{"n_layer": 11, "experts_per_token": 1, "moe_layers": [0, 1, 2, 3, 4, 5, 6, 7, 8, 9, 10], "router_bias": true, "n_kv_head": 4, "head_dim": 128, "vocab_size": 46201, "norm": "rmsnorm", "tie_embeddings": false, "init_std_qkv": 0.0266, "lr": 0.00219, "grad_clip": 1.0, "decay_fraction": 0.665, "final_lr_fraction": 0.0, "train_tokens": 538100000}
Below are experts of layer 7 (counted from 0) of a mixture-of-experts language model. Rows are named router (the router's row for the expert) and show model dimensions 384-511. Each number is 128 + 24 x the weight over its row's rms, rounded and kept within 0 to 255. Numbers have three digits each.
After each expert's rows: a language model's description of what the expert responds to; "raises" lists some tokens whose logits its average output raises strongly, later layers aside. This comes from a sample of Wikipedia text that the model never trained on.

# expert 14
router:155147137126128119138163152109167138152106115164118125139120170137135089112155087121141139117160109141117138140083141076076123147144133122116159109140159119064096115138122118128161082162163134180135156138134143132101134136141138136110134123113131157141142121134150129108141131108142114141094127109136131135139144094167151183141127107100164158109102099114130117105119150129137154142090
It responds to: Proper-name word endings. Suffix pieces and final words of names of institutions, works and laws, often German or foreign: Kommunikation, Handwerk, Federation, Museum, Awards.
raises: "-", ",", "'s", " and", "–", "s"

# expert 7
router:112131162129129113079148149136147103156123168139134117134165125122130115119182127096131122143120120135095138102084130086104122110117153121121103081095124139088123124114111079119129118130108124146148161184166150153126136130122155125160108097128138129137155123179148161147125151156141153166136159075156138108148126119134141146123156114107172131094130156131116121122135116147092145172144
It responds to: Headings and line breaks. Line breaks, == and === section heading markup, table pipes and opening quotes, such as ==See also== and the break before ==History==.
raises: "===", "The", "A", "\"", "-", "=="

# expert 15
router:130113152112179105115122151133103118174138182169115114137112117150128077109105112112112094144090079108132134104128094059100149121186133102147122071071082142149155161140124161116140113151121111126144130141166138123112185151138160110164097116141175106148092130199133143145146122113106104138132158108101143112147136118151136143136160089128135159115119095156133096130088136127139146163121
It responds to: Capital letter codes. Capital-letter abbreviations and codes like stock tickers, strain IDs, units and network names, such as KCTC, NYSE IVT, MeV, SECN; also LaTeX symbols.
raises: " and", ",", " in"

# expert 13
router:138146129148137109136116141167134141132105119140120134136131132107148138108094141130084072106153160113105128124117156116112146131154122147130076148115113124117106147094136128138158126123164135102143120113184136146135164122120148100118081081141143179118113098120141129150122157120109121121097143112115147120149139173111117177121115088124132130130112055162106102109138146135143149166148
It responds to: Song and title words. Words inside song, album and episode titles in lists and tables, such as The, You, My, Love, It, Us.
raises: ",", " and", "-", " and ", ".", " "

# expert 2
router:134105131160133121134132163119125114180086141154093152124130145115141110152075136111135151146128162140114114147098076028111106089116125166137127136093106161140115137167105139140145111130169100107154147145130150102143137116123120116146121134141116130119109109125143138135141156159139140113119156154179136182096121119111111109116168102120149151142101085142147146171157134156163126153134
It responds to: Commas and leading digits. Commas fused to word endings in running prose (journalist, / Cuba, / viral,) and the first digit of years or stats in tables.
raises: "\n", "1", "2", "-", " ", "ar"

# expert 3
router:085139082118111115106129154111149142137144142152146117074167081155132122145112110133110088107129078152172114128058138084137135106173134166161126137142159125113145148116118119148108164141162128091097166106162124134149165164125119096152119129079124133123072123133167129143140177156099106112095156111105107140145129146144160157095108099138125146130129135127127117145109147138112100155154
It responds to: Sports career phrasing. Words in athlete and career biographies such as football, his first, He won, Pan American, plus a few odd word-start pieces.
raises: " ", " and", ".", ",", "\n"

# expert 9
router:120137154165149117105139160139154121160138153178141167111142154121137138119116143132145105150149117119102112144107146106077122132147126138149122166128150110108122142112127143124098132113106102125140120124130130130107137127100094126150147089118163139157132122130141099112155133109130143118068143134109113124134149126155118108085067106087120122115119094130169082144126105140136162120159
It responds to: Plot narrative verbs. Verbs, pronouns and suffixes in story and plot summaries about feelings and actions, such as misunderstood, humiliated, felt, them, get out.
raises: " ", ",", ", ", "-", " and", " ("

# expert 0
router:159154160114121120154124160123109124144088137173139103128133121139100128110142136169133151150113087120103144140130130061110090114159142147152104134060122145113133105142135135125135128091111108087118111134140130151106135139073098104155124103071113158161107144115166123144122169146136145154148121118087128204145129126143108151068150123090154127153102119129174107131137117135133135142142
It responds to: Table and infobox separators. Pipes, colons, dashes and degree/minute signs in tables, infobox fields and coordinates, such as "| FW |", "Capacity:", "9°21′N".
raises: ",", "1", ".", " and", ", and", "-"

# expert 4
router:144093116176107121163135137113153070165141141132121197114162148119132120097167113118111090124140086095091138107100134082125141080148125137140131123097105139118121117137148160139165088170107108141123097104145145141137133091092118151109148114127111143107159085111122156150150145184117136088135158096115142139060116137143121175158130114144128139140104116137131115141130143131111149125162
It responds to: Month names, name continuations. Month names in dates, especially birth dates in infoboxes, plus surnames or surname pieces after a first name, as in "Wayne Twitchell".
raises: "-", "al", "."

# expert 1
router:153127151138146126152110121137129121160158130106124167153113138134179136131142097111169129087129134142153112138123127046118115121116124127139101131104127118119089130168157096149127139115139116111142109137127147112093120148109143141135140108134115165185118156118157119139127136117154137158129149112109118136143098131150152081121121097135130130107145074164127102089124145132157129181084
It responds to: Foreign name fragments. Mid-word pieces of non-English proper names, especially Slavic, Arabic and African, such as Hak-im, Zam-oj-ska, Abdulgh-ani.
raises: "-", " and", " in"

# expert 8
router:129144098124177083148144126078134102115120129156202150081121145155171153090139100147150081132114107135160134120118095085178118110130124151179097165102132140116077119156101167141128133137113123156137135117096117121152126128077131151134130088117149159132167123137122088142144146171143141112114134118115132159114090134121128112135132151138121117131120130153131172145128097122160150155163
It responds to: Roles and relations. Nouns for people's roles, titles and family ties in biographies, such as director, President, senator, brother, often after "as" or "by".
raises: " in", " and", ",", "\n", " at"

# expert 5
router:108141114119204144145123139114129117193129175105124167114122137124127101112117122144131080170106125141101123122131134115106136120100134117148137173113079152183082147113146141149115166109127086124166157144142141119116159092104141123131113099094156130128122150107151155132172170113130086096113148078096116140150128106119128098114137122111138124116153124113120091102118125126147144144172
It responds to: Physical descriptions. Words describing physical traits of species, objects and places, such as with, has, water, cm, wood, conical, pale.
raises: " ", "-", ","

# expert 6
router:147134140131125118124147146089168080164125168139138166138149096098130106102089100147151078141138085154109134131087137077069181102112117157154129129155120111099156136139149152142131153092099089139128140132149128168176135137129140115141100104081175141126111150127098116141158118165126076127149142105119121171133144120140171144101160108145110159114140104173153118111143149156131136140162
It responds to: Year endings. The last three digits of a year after a split-off leading 1 or 2 (1972, 2022), in biographies and tables, plus occasional verbs like was.
raises: ",", " |", "\n", " in", "-", " and"